Experts of a small language model: 9 layers, 515M tokens.
Below are experts of layer 6 (counted from 0) of a mixture-of-experts language model. Rows are named router (the router's row for the expert), gate (a neuron's input weights, with its number), up (a neuron's input weights, with its number) and show model dimensions 320-383. Each number is 128 + 32 x the weight over its row's rms, rounded and kept within 0 to 255.
After each expert's rows: "mostly gets" lists some tokens that are sent to it at least half of the time. This comes from a sample of Wikipedia text that the model never trained on.

# expert 1
router [124 158  87 126  67  97  72 127 118 133 191 156 106 147 121 110 124 106 148 118  92 163 124 140 114 131 185 190 113 155 148 141 168 114  76  76  91 193 110 123 141 179 133 104 147 178 145 139 129 146 131  79 169 177  97  95 138 115 144  71  91  90 122 149]
gate0 [129 118 165 110  76 152 196 176 102  88 120  70  65 117 120 135 145 159  96 152 239 105  93 155 138 135 155 164 101  80 163 135  74 127 154 167 129 138  96 165 135 120 138 138 128  87 114 156 222 135 168 146 140  77 111 118 151  93 138 149  61 164 114 148]
up0 [164 171 135 172  93 164 119  83 145 131 140 135  78  78 145 116 134  83  98 106  51  98 165 113 177 120 179 117 103 201  57 140  76 155  79 143 132 143 146 154 111 143 125 225 109 152 149 139  83 114 139 138 151  88 107 168  67 110 167 162  83 171 107 129]
gate1 [171  64 162  95  93 102 109 103 161 137 112 113 103 147 100 151 108 126 126 132 131  58 162  94 120 145  70 110 154  99 153 114 125 162 141 117 123 131 191 108  24 191 110 117  84 109  87 156  97 124 109  96 175 206 136 141 163 150 149 128 124 157  90 149]
up1 [171 128 142 142 113 133 133 192 172 176 141 136 129 143 121 129 167 135 135 103 131 116  87 134  86  87  78 114  94 137 106 116 119 158 112 119 151 129 125  85 176  74 145 125 120 161 182 127 112  96 127 163  96 141  88 115 100 152  69 127 161 113 126 145]
gate2 [140  95  90 162 190 105 180 159 110 118 133 193 139 176  91 152 124 162 123 107  94 151  87 175 105 201 168 103  85 110 120 154 131  82 184 145 123 151 163 164 113 144 124 134 228 145 147 148 114 129 120 151 114 173 114 131 175 158  64 127  45 132 118 151]
up2 [138 103 123 170  42  70 120 149 135 116 142 130 115 116 131 139 183 111  63 182 104 116 148 155 166 168 113 131 134 110 112 161 131 109  81 145 189  93 165 153 170 180 128 143 104  75  71 232 129 160 177  85  95 109 129  60  93 141 151 191 130 102  95 145]
gate3 [131 111 166  62 137 103 178 123 152  79 107  81 148 153 131 138 175 132 162 187 193 151  94 145 127  93 116 178 114 118 136 111 120 113 133 135 126  99 155  90  74 166 141  92 169 177 113 144 124 160  85 137 144  59 135  80 133 118 113 119 136 136 111  66]
up3 [143  72 110 108 103 130 137 160 169  85 100 107 168  54  88 151 144  95 129  79 176 131 145 123  70 139 129 133  84 126  73 117  81  94 123 176  68 115  85 123 161 143 151 163 142 161  50 161 162 135 152  81 156 113 126 161  83 114  79 128 147 166 124 108]
gate4 [108  65 173  96 132 107 129  78  76 131 130 111 124 128 154 123 101  88 174 172 162 127 152 206  95 128 244 114 124 109 170  87 157 131 124 103 106 106 104 151 183 156 139  89 184 101  85  69 189  73 189 112  93 142  88 134 142 143 109 149  76 142 136  77]
up4 [106  51 134  81 154 180 125 147 127 122 103 143 135 108 128 137 156 129 133 148 173 119 140 109 101 120 216  78  86 102 118 152 156  84  63 166 105  90  99 100 165 137 174 101 141 139 150 159 151  83 141 125 124 137 147 142 170 165  96 179 156 229 136  88]
gate5 [ 93 124 168 123 107 162 136 206 149  80 112 135 105 121 206 136 158  90 172 129 106  93 105 171 117 102 131 192 122  69 116 142 120 129 147  62 119 147 130 106 116 129 136 140 189  97  99  88 150 118 151 165 191 133  80 126  79 143 172  91 192  83 141 134]
up5 [112 154 187 161 151 140  91  79 128 117 126 127 114 136 131 176 151  86 139 130  98 105 118 163 133 170  40 124  91 105 144 166 132 122 107  92 180 131 149 154 186  64 107 162 133 154 144 121  92  78 187 124 134 170 135 100  94 173 178 167  69 110 128  10]
gate6 [ 83 105 134  95  93 116 111  98 136 168  91  82 125 171 147 138 101 108 148 136 169 125 109  90 130 121  96 152 126 135 136 135 156 106 130 175  97  79 133 110 158 155 177 123 166 126 145 137 123 156 124 155 145 111 194 101 134 124 112  88 174 110  94 142]
up6 [109 181 112 140 190 158 125 192  84 113 153 129 154 133 191 158 134 132 113  95 144 138 141 109  90 116 130 160 110 139  91 127 112 130 170 137  80 126 111 124 148 110 142  85  80 139 165 101 132  78 206 123  92 125 119  94 122 161 126 152 124 133 114 140]
gate7 [ 66 128 119 123 132 113  92  96  60 110 147 106 255 156 100 198 146 151 171 117 231 139  68 150 130 139  87 113 107 103 104 170 174 137 126 126  84 191  87 126 165  63 112 100 131 189  90 142 167  91 150 125  96 146 155  88 131 169 132 126 151 149 103 144]
up7 [137 128 141 204  92 120 138 156 163 139 157 143 117 119 161 102 110 128  86  97  92 166 121 121 114 138 140  82 140 148 140 154 132 124 127 124 149  90  97 138  93 124 129 118 167  74 104 169 145 153 161 156  62 157 110  91 168  86 157 175 103  51 110 138]
mostly gets: " to", " and", " but", " into", " about", " when"

# expert 6
router [118 212 150 161 125 149 112 137  90 147 178 150 145 134 130 104  71 108 133 158 119 133 115 115 140 123 183 133 135 145 143 204 104  99  84 139 115 152 107 120  97 141 136  79 132 144 127 121  58 108 133 115 122 130 109  79 127 119 185 120 101 149 119 148]
gate0 [159 103 113 151 112 143 161 129 178 100 104  97 121 110 137  81 142 153 144 107 108 187  94 143 125 135 139 110  90 114 132 125 192 136 114 146 140 131 144 152 189 178 154 114 154  98 105 146 135 163 147  81 151 115 110 102  68  95 110 143 153 122 154  67]
up0 [152 124  83 132 168 131 157  97 127 127 118 183 148 123 128 122 128  93 178 110 175  87 101 108 146 138  75 114 129 104 175 150  91 125  70 125 160 145 106 135 125 154  93 142 137 151 108 121 127 159 140 131  79 172 110  85 197 151  85 119  98 144 108  93]
gate1 [159 133  62 104 152 131 103 147  74 118 165 109 127 187 116 160 147  85 191 118 124  94  95 135  94 190 158 105 162  65 145 150 106 157 147 134 119 106 130  55 159  90  89 139  87 129 157  93 153 124 190 147  88 128 142  75 179 165  94  97 143 168 140 157]
up1 [133 101 154 109 137 129  79 104 169 132  87 181 126 116 132  79 124  98 157 104 134 192 157 193 187 112 149 112 128 134 151 153 143  69 123 137 144 149 186 100 122 106 174 113 167 127 129  74 125 137 138 129 130 174 135 130 107 122 123 137  84 155 136  60]
gate2 [139 125 162 154 118 115 155  98 136 139 169 108 140 103 140 108 104  84 161 181 143 142  71 127 108 181 123 166 142 143 119 167 125 116 126 134 147 113 136 101 165 128 179  97  73  88 169 177 133 142  74 140 166 125  90 134 135 155 148 115 169 113 132 139]
up2 [145  82  89  84 122 147 105 181 127 101  75 123 107 148 138 127 138  59 120 115  78 112 122 163 116 111 157 120 136 122 132 150 111 156 121 133 182  81 168 191 155 137 109 176 210 129 131  95 109 114 149 127 111 113 100 104 151 169 104 162 142  76  97 143]
gate3 [140 153 161 158 121 105 193  31 147 188 126 164 150 170 161 117 194 141 103  95 116 124 167 149 169 137 145 150 176 154 115 146 107 169 173  81 130 142  95 131 125 124 110 166  86 134 141 147  82 173 176 124 184 134 105  71 144 136  92  80 114 125 118 153]
up3 [126 144 163  94 117 180 129 110 102  49 161 116 142 183 128  82 163 117 137 120 138  81  26 115 116 146 102 140 135 154 130 112  66  84 110  81  85 203 133  85 112 124  92 134 111 113 147  66 162 151 140 100 129 102 152 167 119 126 187  80 138  91 171 128]
gate4 [116 133  77 102 102 162 158 165 123 167  82 100 128 120  79 135  90 101 120 111 108 126 124 108 120 142 132 117 134 140  20 142  99 176 191 103 122 145 116 180 124 130 132  59 103 194  88 128 140 141 102  83 144 108 129 103 180 142 108 127 122 176 131 140]
up4 [ 98 197  91 196  42 106  97 167 132 190 135 137 170 103  79 139  83  56 168 103  77 172 140 145 160 148  85  95 148 149 107 135 123 137 100  95 138 129 142 169  75 114 153 148  72 103  94 132 149 152 120 108 134 100 135 133  44  86 143 132 133 145 133 158]
gate5 [142 119 127  98 109 131 211 136  96 118 128 145 168 106 173  89 178 163 107 105 157 140  99 125 143 138 151 161 123  92 134 131 128 146 145  86  94 123  97  73 197 152 136  69  97 157 140 175 174 125 110 158 101 152 121 169 175 136 182 224 155 184 112 123]
up5 [130 101 192 131  87 163 144 173 140  97 103 112 156 126 125 143 160 136 129 127 215 136 112 147 113 130 164 158  29 166 142 129 118 141 154  76 111  92  90 110 118 191 160  98 116 115 133 123 128 135 136 153 120 128 111 188 126 141 161 158 120 180 142 164]
gate6 [170 146  92 100  71 107 166  78 137 133 163 153 102 130 178 118 111 129 155 102 174 115 154 117 157 158 169 117 113 159 137 118 150 119  93 112 150 122 147 153  97 143 189 156 125 115 124  90 163  93 156 125 184 109 125  92 105 133 155 136 133 101 104  77]
up6 [117 156  96  73 132 110 157 113 129 174 168 197 157 127 178  62 135  89  94  80 153 128 138 107 183 159 106 167 101 190 163 126 134  94 114 130 156  85 155 141  85 141 153 145 113 105 178 137 105 135 124 127 125 136 158 118 125 116 121 120 177 109 140 121]
gate7 [128 151 137 122 144 132 169 118 131 119  98 150 133 101  77 135 123 118 154 119 212 167  80  89 138 163 129 141  82 177 149 135 134 159 177 146 101 134 120 147 158 201 135  63  89 123  92 120 102 207 162 123  73  68 125 112 156  84 120  93 126 170 131 103]
up7 [165 122 184 126 100 166 171 156 156 132 133 155 131 139 113 102 119 115 124 162 117 143 173 127 181 123 147 155 176 146 125 155 122 120 105 143 144 124  85 135 148  90  88 158 115 122  79 164 149  99 123 138 114 127 137 142 130 212 123 102 113 112 159 150]
mostly gets: "),", "\n", "\",", " same", "\".", " but"

# expert 2
router [ 90 106 109 130 135 126 156 122  96 124 169 128 120 161 194 101 104 114 116 180 110  86 111 203 119 116 158 140  89 152 101 180 117 112  71  70 127 137  61 129 158 122 108 127 100 173 163 133 120 178 118 146 160 199 108  61 172 123 119 101 125 112 103  93]
gate0 [107 139  37 152 120 118 154 134 119 119  87 133  85 115 151 107  77 183  88 145  82 104  52  68 142 107 169 162  80 152 157 116 145 116 128 121 146 184 159 196 175 139 105 131 125 156 217  73 157 119 164 174 186  98 151 137 123 111 165  65  92  69 176 137]
up0 [169 124 155  84 140  83 126 151 160 129  70 154 113  93 211 154 164 152 144 130 179 172 124 129  90 116 144 128 154 190 153  90 135 160 147  90 135  99  90  77  83 150 115 128 117 149  90 155  81 220 125  77 125 152 144 139 151 201 126  97 126  96 118 135]
gate1 [125 156 112 190 131 206 133 151 125 179 155 153 119 175 117 108 109 211 150 141 156 106 156 119 115 178 132 215 110 139 146 151 106  64  69 133 119 119 102 176 148 167 100 108 207 173 154  75 113  84 170 130 148  63 131  95 149  34 227 129 145 141 177 106]
up1 [154  97 135 115 123  82 144 115  61 162 107  94 106  87 144 125 119 152 126 118 135 147 143 107 107 115 160 147 140 127 107 111  94 194  33 107 165 171 146 141 143 126 128 148 168  66  80 110 115  65 128 138 127  78 146 113 182 107 142 149 138 124 143 109]
gate2 [165 136 135 103 111 130 143  91 160  71 147 130 145  55 168 149 133 111  87  76 136  49  82 100 107 102 163 114 140 120 140 151 153 148 164 109 114 160 147 128  58  78 137 135 143 122  80 104  82 146 125 129 136 102 191 138 125  55 157 125  94 125 136  75]
up2 [ 93 119 210 110 114 161 115 129 111  78 159  66 107 156  95 139 127 110 134  83 132 158 117 157  75 115 116 158  93 126 139  96  98 148 137 127 132 164 100  92 144 106 175  56 128 172 187 119 170 126 135 136 142 129 131 128 143  95 143 122  94 136  96  74]
gate3 [154 170 143 116  99 131  95  28 144 151 179  94  95 178 112 166 150  93 174  87 102  87 112 156 127 190 162 215  95 142 150  97 134 170 161 121  95 123 168 139 181 143 150  92 137 125 143 138 115 135 104 201 124 133 175 104 136 109 103 119 144 147 121  65]
up3 [138 146 112 141  60 136 151  66 145 133 119  69 110 166 127 118 118 113 179 174 120 142 130  99 108 135 129 185 108 123 162  90 121 180 154 100 123 116 130 159 175  62 155  84  39 130  82 104 161 123 138 176 109 115 129 127 164  99  99 110 150 120 106  67]
gate4 [146 158 112 137 127 129  90 140 178 110 129  93 118  94 152 181 131 111 107 102 145  94 178 148 136 132 156  68 126 114 103 133 127 149  69 144 152  95 202 136 189 155 157 142 140 149 139  96 144  77 163  82 134  50 205 142 121 107 123 102 153 126 183  76]
up4 [174 105  90 166 173  80 153 184 110 107 145 155 110 110 188 127 140 143  99 101 109  99 145  83 158 123 157 103 176  81 120 165 156  87 119 145 122  97 153  85 143 145 135 118 151 104 128 111 114 127  78 115 146 113 151  83 169 159 112 123 159 103  73 121]
gate5 [200 114 138 129 114 169  82 143 124  86 155 103 151 174 123 119 156 132 105  97 131 122  59 133 111  67 131 149 152 176 171 134 151 129 111 106  88 128  74 158 136 160 155 131 126 143 135 130  95 138 130 102 185 153 141 117  60  75 118 155 141 120 142 120]
up5 [162 157 124 142 103 157  87 115 176  98 144 177 103 137  94 121 193 118 118 109 141 168 169  89 105 134  78 108 116 107 112  93 140 113 113 193  85  91 122 122 158 160 156 158 160  66 105  51 142 135 136 148 141 191 106 183  92 162 110 104  59 124 110 187]
gate6 [124 171 189  73 119 142 146 177 147 123 117 160 137 100 152  97 140  64  98  82 123 131 124 124 121 135  70 176  85  83 121 138 128 137 183 109 117 109 128 195  69 137 117 142  83 161  94  70 110 153  94 114 133 123 201  99 170 141 137 115  74 158 168 161]
up6 [166  75 118 180 104 158  94 110 156 133 119 103 118 121  64 136 131 109 162 199  93 114 209 132 147 169 131  96 148 139 136  91 128 155 137 154 166 187 122 126 140  73 121 129  95 108 165  54 104 106  81 152  92 124 106  83 126 175 146 118 143 145 119 179]
gate7 [ 93 108 163 144 154 203 146  55 143 151 118 118 158 121 106 117 119 169 114 119  90 119 173 100 142 102 147 141 150  80  96  98  53  99 111 145 186 144 138 103  89  77 109 160 208 130  73 133 134  83 151 151  74 120 101 147 130 114 162 108 116 147 108 152]
up7 [160  85  92 160 145 179 113  99 153  80 143 157 196  71 108 119 179 133 106 151 135 121 117 138 177 106 187 126 153 165  92 153 107  92 108 139 168 103 122 182  68 121 129 111 168 130  73 135 102  59 102 158  57 129 161 176 101 165 134 101 111 125 100 111]
mostly gets: " Democratic", " member", " football", " MF", " Republican", " MPC"

# expert 11
router [116 161 143 150 123 189 131 127  86 114 163 100 110 127 123  98  95 153 127 133 173 135 137 122 105 174 192 139 155 156 148 113 121 140 140 101 151 223 134 126  93 174 118  38  67 167 144 118 129 124 190 144 160 109  85 101 160 114 150 143  89  88 157 129]
gate0 [164 150 146 121 101 114  85  89 105 163 123 128 151 155 129  93 120 135 118  99 146 141 147  91 169  84 167 149 100 137 141 115 129 136 122  91 136 158 119 156 149 176 119 135 120 105 205 118  91 155 123  98 127  81 143 180 136 213 127 121 133 114  84  87]
up0 [117 120 148  93 147  98  84 153 100 162 154 115 130 133 118 121 161  95 143 168 157 125 109 149 144  86 153 138 105 129 165 131  85 125 139  94  80 100  94 105 207 139 183  94 129  89 143 111 109 177 124 127 170 125  69 175 106  93  58  96 100 115 180 101]
gate1 [103 153 131 109 167  95 149 127 175 134 155 129 124 143 107 118 124 140 153 122 109 177 161 166 121 164 107  90  97 160  91 125 121 129  90 154 136 188 129 128 164 125 114 126  52 177 109 204 121 115 141 154 158 129 127  73 177 119  93 102 113 152 102 160]
up1 [127 156  89 126 149  69 156  86 113 130  93 161  81 149 143 150 105 137 139 120 168 134 153  98 150  98 137 151 118 139 105 145  86 114 113 152  54 124 220  84 102 150 134 161  95 142 144 123 110  98  94 157 145 139 189 118 106 136 146 138 178 176  77 148]
gate2 [124 130 131 136 142  95 139 177 117 108 104 105 106 121 132 122 148  70  94 132 139 141 116 151 132  74 127  77 151  85 172 189 177 101 125 130  86 143 133 107 125 129 167 128 137 154 141  50 113 143 152  79 125 134  85 114 165 128 164 129 165  68 166 140]
up2 [141 127 102 148  92 125 126 130 126 147  96 120  80  88 150  91 109  60 152 162 168 156 152 109 130 157 116 111  89 122  95  94 183 114 142 154 118  93 145 130 139 143 129 147 139  61 108 118  72 177 186  81 153 105 123 109 125 124 164 152 182 118 112 181]
gate3 [143 133  50  91 111 128 130 124 193 147 168 118 167  84 119 124 122 136 146 152 172 154 134  88 110 146 149 116 121  99  99  94 129 169  68  59  83 124 131 146 180 164 145 139 113 145 120 110 115  97  95 178 100  99 162 164 164 141 123  86 131 168 140 131]
up3 [154 158 131 174 127 130 115 125 127 131 109 148  87 118 162 132 160 129 140  91 115  95 123 176 159 116  80  99  99 114 153  86 139  69  96 143  91 140 141 160 109 161 175 108 100 116  86 198  95  90 166 119 124 116  88 150 143 146 120 191 169 151 131 141]
gate4 [ 41 177 184 100 123 133 172 156  80 142  93 144  86 153 123 139 162 130 123 125  22 117 187 165 172  66 108 119 122 152 152 137 122 121 137   6 147 166  77 133 102 142  56  69 141 165 146 138 103 115 118 141 148 137 154  81 134 137 143  75 100 119 147 155]
up4 [159 166 140 148 125 142 174 157 142 134 120 121  79  73 111 147 174 142 129  44 116 115 126 130  57 153  76 136 123 172  86 133 123 161  76 140 165 145 183 123 117 158 115 132 150  85 149 128 164 185 190 102 148 177 139 134  97 199 136 168 116  85 123 111]
gate5 [172 121 152 117 189 138 150 105 131 126 107 150 100 114  91 149 126 135 216 139 171  92 153 146 129  99 114 151 137 130 123 140 114 130 153 103 181 164 109 101 123 140 115  93  77  89  65 218 122 108 138 176 112 124 202  57 147 148 124 166 139 167 154 103]
up5 [145 166 146 114 153 168 144 110  81  92 181 133 124 159 182 156 148  80 184 122 141 172 116 124 119 115 161 121 107 119 107 105  93 143 101 156 121 149 110 126 112 168 107  91 142 177 103  95 130 140 149 108 133 158 115 143  94  93 129  96  96 132  98 168]
gate6 [159 155 108 158 170 176  82 133 204  76 153 125 109 177 141 101  79 211 116 103 130 167 124 127 134 137 107 127 136 178  96 150 174 188  92 147  50 122 107 123 135 140 141 102 115 161 128 109 137 132 125 144 121 129 161  99 179 121 153 124 148 159 103 141]
up6 [128 126 109  80  93 124 106 125  74 167  94 156  75 116 117 123 111 155 168 162 162 137 117 107 145 118  61  97 108  84 120 161  68 144 135 117 255 136 186  97 150 171 119 159 157  38 138 106 111 138 138 173 106 152  74 191 154 179  82 102 118 102 147 130]
gate7 [171 111 186 114 138 135 117 164 106 133 172  86 156 146 115 152 130 149 157 150  96  77 106 197 115 145 146 144 197 127 132 161 159 102 139  99 124 177 136  93 134 110 163 145  98 135 163  63 125 173  52 184 114 132 117 114 163 157 154  93 156  65  79 166]
up7 [184 131 180 100 121 161 108 108  69 181  58 143 121 166 119 149 136 124 141 162 117  55  92 156 107 176 102 113 122 138 151 118 106 100 138  86 147 153 140 145 128 120 188 139 132 138 119 107  93 149  73  66  68 107 147 118 187 161 128 143 112 140 125 112]
mostly gets: " the", " from", " at", "The", " |", " between"

# expert 8
router [114 147 135 180 102 122 124  57 110 145 208 163 117 116 143 155 146 195 189  86 155 163 162 148 166 164 124 138 114 135 109 194 132  93  81 119 127 146  61  93 108 124  92  81 162 138 157 143 150 139 160  82 117 124 130  95 117 104 198  90 135 107  94 120]
gate0 [199 128 133 129 143 101 116 104 160 132  91 107 105 156  89 156  94 115 118 138  98 130 148 107 117 181 133 148 102  38 136 138  72 106  99 138 114 189 126 141 157  57  96 148 169 161 123 134 149  86  70  96 106 185 149 165 102 110 125 167  90  86 106 137]
up0 [122 158  87 114 179 163 144  95 125 174 111 120 162 151 167 103 143 107 135  90 139 129  93 151 155 177  80  73 101 131 127 123 115 118 144  89  66 155 130  89 185 157 152  57  92 140  92 173 146 176 172  95 166  77 150 138 145 200  89 208 149 115 159  72]
gate1 [ 83 146 148 143 147 126 154 122  69 115 162 111 134  84  96  53 130 125 158 135  73 166 158 113 117 163  81  89  83 111 110 132 156 197 153 124 169 130 122 159 123 109 112 137  54  93 153 149 142  94 125 159 164 126 118 119 126 113  59 119 131  70 129 145]
up1 [112 108  66 128 131 104 144 127  78 148  68 185 159  70  95 115  65 143 151 163 188 146 163 130 129 102 157 249 159 126 158 118 119 171 148  84 143 120 185  91 103 145 147 158 136 131 119 102 113 157 103 143 136 116 144 128  98 164 115 161 172  90 152 145]
gate2 [ 96 130  92 110 123 144 123 103  92 148 121  55 134  76 188 138 154 105 168 125 120 122  75 128 111  98 168  73 115 146 156 143 169 107 126 166 132 127 129 144 118 199 103 158 144 163  57 184 122 111 116 123 156 147 148  80 137  53 109  77  90 100  97  99]
up2 [ 57 145 145  93  62 171 131 110 186 159 106 122 134  75 120  95 192  94 133 153 158 162 164  72 214 174  95 185 116 107 106 111 101 132 130 159 149 194 119 105  83  36 110 156 132  78 182 128 172  68 139 148  77 164 105  70 136 170 130 116  71 202 120 168]
gate3 [160 116  97 116 156 129 151 102 116 123 185 130 112 141 139 126 222 121 129 135 179 146 120  77 153  79 132 197 107 147  82 106 151 145 105 100 143 101 121 129 158 104 153  95 154  76  82  65 141 137 150  66 102 144 179 124 143 136  78 183 132  72 142 145]
up3 [ 90 110 123 169 145 144 105 147  92 175 101 201 209 166  83 141 115 130  93  69 111  86 122 128 132 176 134  94 189 116  99 178  56 114 196 128 109 117 133 134 128  45 187 114 152 140 100 171 179 182 168  72 138 134  94 208 129  93 106 176 125 102 100 103]
gate4 [143  61 111 126 126 166  88 155  86 143 155 138 120  55 117  81 142  48 155 118 184 118 124 103  91  92 133 147 147 138 146  92 115 145 143 129 167 165 155 131  50  98 133 123 127 120 117 159  89  48  77 132  93 120 109 106 113 152 138 107 119 155 118 155]
up4 [150 133  51 129 127 160 105 141 154  88 137 140 110 151 156 152  74 143 105  71 103 116 143  79 154 160 156 128 117 120 199 133 179 108  62 135  97 139 124 144 141 114 140 107 139 139 161  99 132 154 113 102 172 121 141 157 137 139 135 124 153 137 130  95]
gate5 [161 125 120  79 128 139  94 103 166 131 108 133 129 115 102 156 108 169  38  62 130  97 102 130 108 153 205  95  93 148 167 143 156 181 124 145  68 105  93 161 162  87 144 101 142  66 133 140 103 101 136 101 130 172  96  86 106 147 114 142  98 131  70 209]
up5 [ 69 145 195 154 150 110 126  56 126  97 107 155 115 177 189  89 138  85 111 113 108 120 135 195  99 141 116 146 146  97 135  82 130 136 134  61 111 133 181 147 183 165 118 136 124 134 225  99 143  97 196  94 123 120 126  81 169 120 218 119 124 141 184 145]
gate6 [106 125 186 110 152 132 130 124 178 231 109 126  66 163  87 106 170  93 204 127 175 130  67 104 154 121  79 123 151  87 132 120 174 137 129 137 147  99  82 183 161  78 143  66  70  84 113 127 126 176 146 126 105 115  98 160 104 152 126 134 164 120 145 192]
up6 [134 149 168 193 159  95 133  83 136 142 171 112 109 143  61 131 105  80 153 171 130 164 108  93 121 127 116  64 111 135 136 137 149 126 126  99 148 140 115 131 123 105 121 120 150 169 130 143 138  74 101 132 101 123 128 122 106 160 165 123 132 133 124  92]
gate7 [142 153 126 150 114 144 106 144 196 107 194 102 166 118 157  99 155 157 126 128 101 119 125 137 145 114 134  59 150 113 147 119 178 134 174 107 105  91 137 101 119 127  78 148 158  71  90 119 153  94 135 121 168  95  93 185 163  94 140  83  84  73 192  97]
up7 [128  95 147 146  98 133 141 116 107 160  65 160 168  98 173  94  46 154  81  95 171  35 122 111 122 105 134 152 125  93 156 159 166 134 133 111 177 135 119 124 166 135 165 127 115 102 131 130 176 107 115 199 122 116 133  90 149 152 151 147  84 162  79 135]
mostly gets: "==", " (", "===", " his", "°", " =="

# expert 5
router [ 76 138 127  52 143 118 148  92  98 109 181 106 129 147 100 120 108 183 127 180 119 158 108 163 109 137 134 135 105 190 115 213 146 157 105 123 110 123  67  86  87 164 160 121 109 177 117 141 123 184 163 106 125 105  73 143 150 145 109  90 106  97 127 105]
gate0 [117 118 118  99  63 161 112 165 155 133 137 111  37 145 183  71 151 104 127 125 116 108 123  97 146 132 122 198 154 124 160 151 133  92 104 137 144  96 160  73 137 170 157 120 180 107 132 144 138 126 203 142 138 114 117 149 144 135 125 150 180 118 160  93]
up0 [141 192  45 108 163  88 181  93  98 193 134  53 138 125 148 105  91 131 128 157 131  81 110 154 131 137  76 149  99 173 129 132  99 136 148 157  76 139 160  95  85  94 175  88 134 104 106 155 132 163 221 162 110 113 128 147  99 121 117  77  95 151 105  67]
gate1 [122 126 113 123 213  96  78 204  81 131 118 141 150 101 106 132 144  83 152 203 154 138  83  59 158 120 177 122 159 131 174  75 113 147 157  81 105 120 163 114 169 151 136 128 142 169 156 116 161 130 161 123 126 105 128 114  68 121 125  84  85 181 136 126]
up1 [141 154 111 115  67 103 166  64 174  99 121 106 126 214 148 148 125 108 115  84  93 127 153 133 148  95  75 149 112 150 122 127 164 169 147 162 101 159 119 141  96 163  96 199 101 108 193 112 141  66 120 139 182 107  75  82 165  54 155 108 105 144 103 225]
gate2 [139 175 120 132 147  76 173 103 144 129 113 118 125 187 117 152 102 150 170 114  83  93 113 118 124  92 172 137 119 143 129 135  86 154 115 119 125 169 151 138 182  97  85  91 127 147 122  93 149  92  92 126 195 115 130 167 115 126 109 114 174 138 129 139]
up2 [134  45 111 138 145 156 126 131 102 144  84 100  88 116 157  77 104 113 121  92 120  93 174  99 199 135 154 194 117 160 130 107 136 118 176 193 126  80 128 126 130 127 151 125 197 173 118 119 164 111  99 158 132  92 119 121 101 157 174  79 116 159 161 135]
gate3 [118 126 149 161 131  93 147 144 140  94 122 123 165 132 128 167 131 128 105 131 139 121 159 141 151 178  91 143  97 157 143 144 111 155 131 154  86 124 141 114 192 105 129 170  68 151 118 162 133 123  73 255 141 154 119 153 127 151 148 123 146 119 150 155]
up3 [175 150 136 149 168 159  84 132 121 124 117  83 149  99 180 190 165 135 125 133  95  99 120 149 103  94  95 140 156 131 228 104 115 204 145 145 114 127 128 133 140 147 120 171  99 130  98 126  99 134 146  73 133 169 153  92 166 152 106 127 112  94 158  78]
gate4 [145  76  79 121  91 147 197 131 159 107 114  45 136 122 147 131 139 111 171  91 143 126 144 151 159  84 149 150 128 105  96 142 165 100 138  85 157 151  92  99 150  80 186  88 178 130 117 151 113 137 160 106 188 151 139 164 101 149 122  96  89 128 121 105]
up4 [132 121 135 107 118  94  24 153 119 122 140 186  91 171 126  68  97 141  95 176 109  98  58 154  76 181 105 175  82 112 107 110 132 148 166 150 129 168 132 159 178 109 142 136 103 141 109  64 128  99 175 205 155 124 112  95 161  93 172  99 130 185  84 102]
gate5 [106  97 136 148  99 123 166  80 169 189  90 137 162 185 141 175 127  75 119 109 123 180 118  63 126 151 110 189 158  96 109 104 109 188 190 137 162 154  85 149 104  51 107 149 118 162 137  73 114  91 103 181 137  71 165 119 104 184  92 100 136 149 164 115]
up5 [110  75  62 149 159 115 173 105  97 159 106  84 197 141 138  91 195  48 123 123 116  99 108 141  91 121 103 205 151 146  81 137 101 146 168 130  97 151  97 143  75  66 126 135 132 163 163 132  82  96 157 138 127  87 183 160 164 138  87 119 128 111 124 121]
gate6 [146 159 102 192  93 143 181 149 157 165 130 106 115 131  80 182 110 124  68 131 156 113 133 144 130  90 139 125 185 158 124 142 109  84 141  48 116 132 134 145 134 133 119 125 110  93 131 176 100 125 151  76 100  47  64 121  92  90 125 112 139  91  84 148]
up6 [ 86 169 101 115  89  74 127  89 188 122 147 112 157 105 155 140 125 143 123  97 170 187 217 200  99 184 124  97 119 136 120 134 114  66 136  87 112  99  67  90 127  76 130  90 184 168 112 138 111 132 132 119  95 143  87 188 168 113 106 128 141 121 111 146]
gate7 [149 120 116 124  69 103 139 164 137 138 127  80 174 135 180 105 154  91 132 119  63 149 101 131 156 189 182 197 150 158 111 118  98 144 142  82 172 141 118 144 148 141 114 119 177 165  95 110  68 203  94 141 115 154 104 106 115 132 125 124  99 155 130  89]
up7 [116 118 117  85 114 122  93  70 100 101 148 123 135  62 134 125 101 123 114 144  61 170 162 125 128 164 219 122 148 104 134 110 105 140 123 145 116 162 134 136 197 101 172 137 136 149  75  99 116 182 162 142 126 128 113 183 149 108 125 143 172 153 114 124]
mostly gets: " it", " that", " time", " years", " season", " out"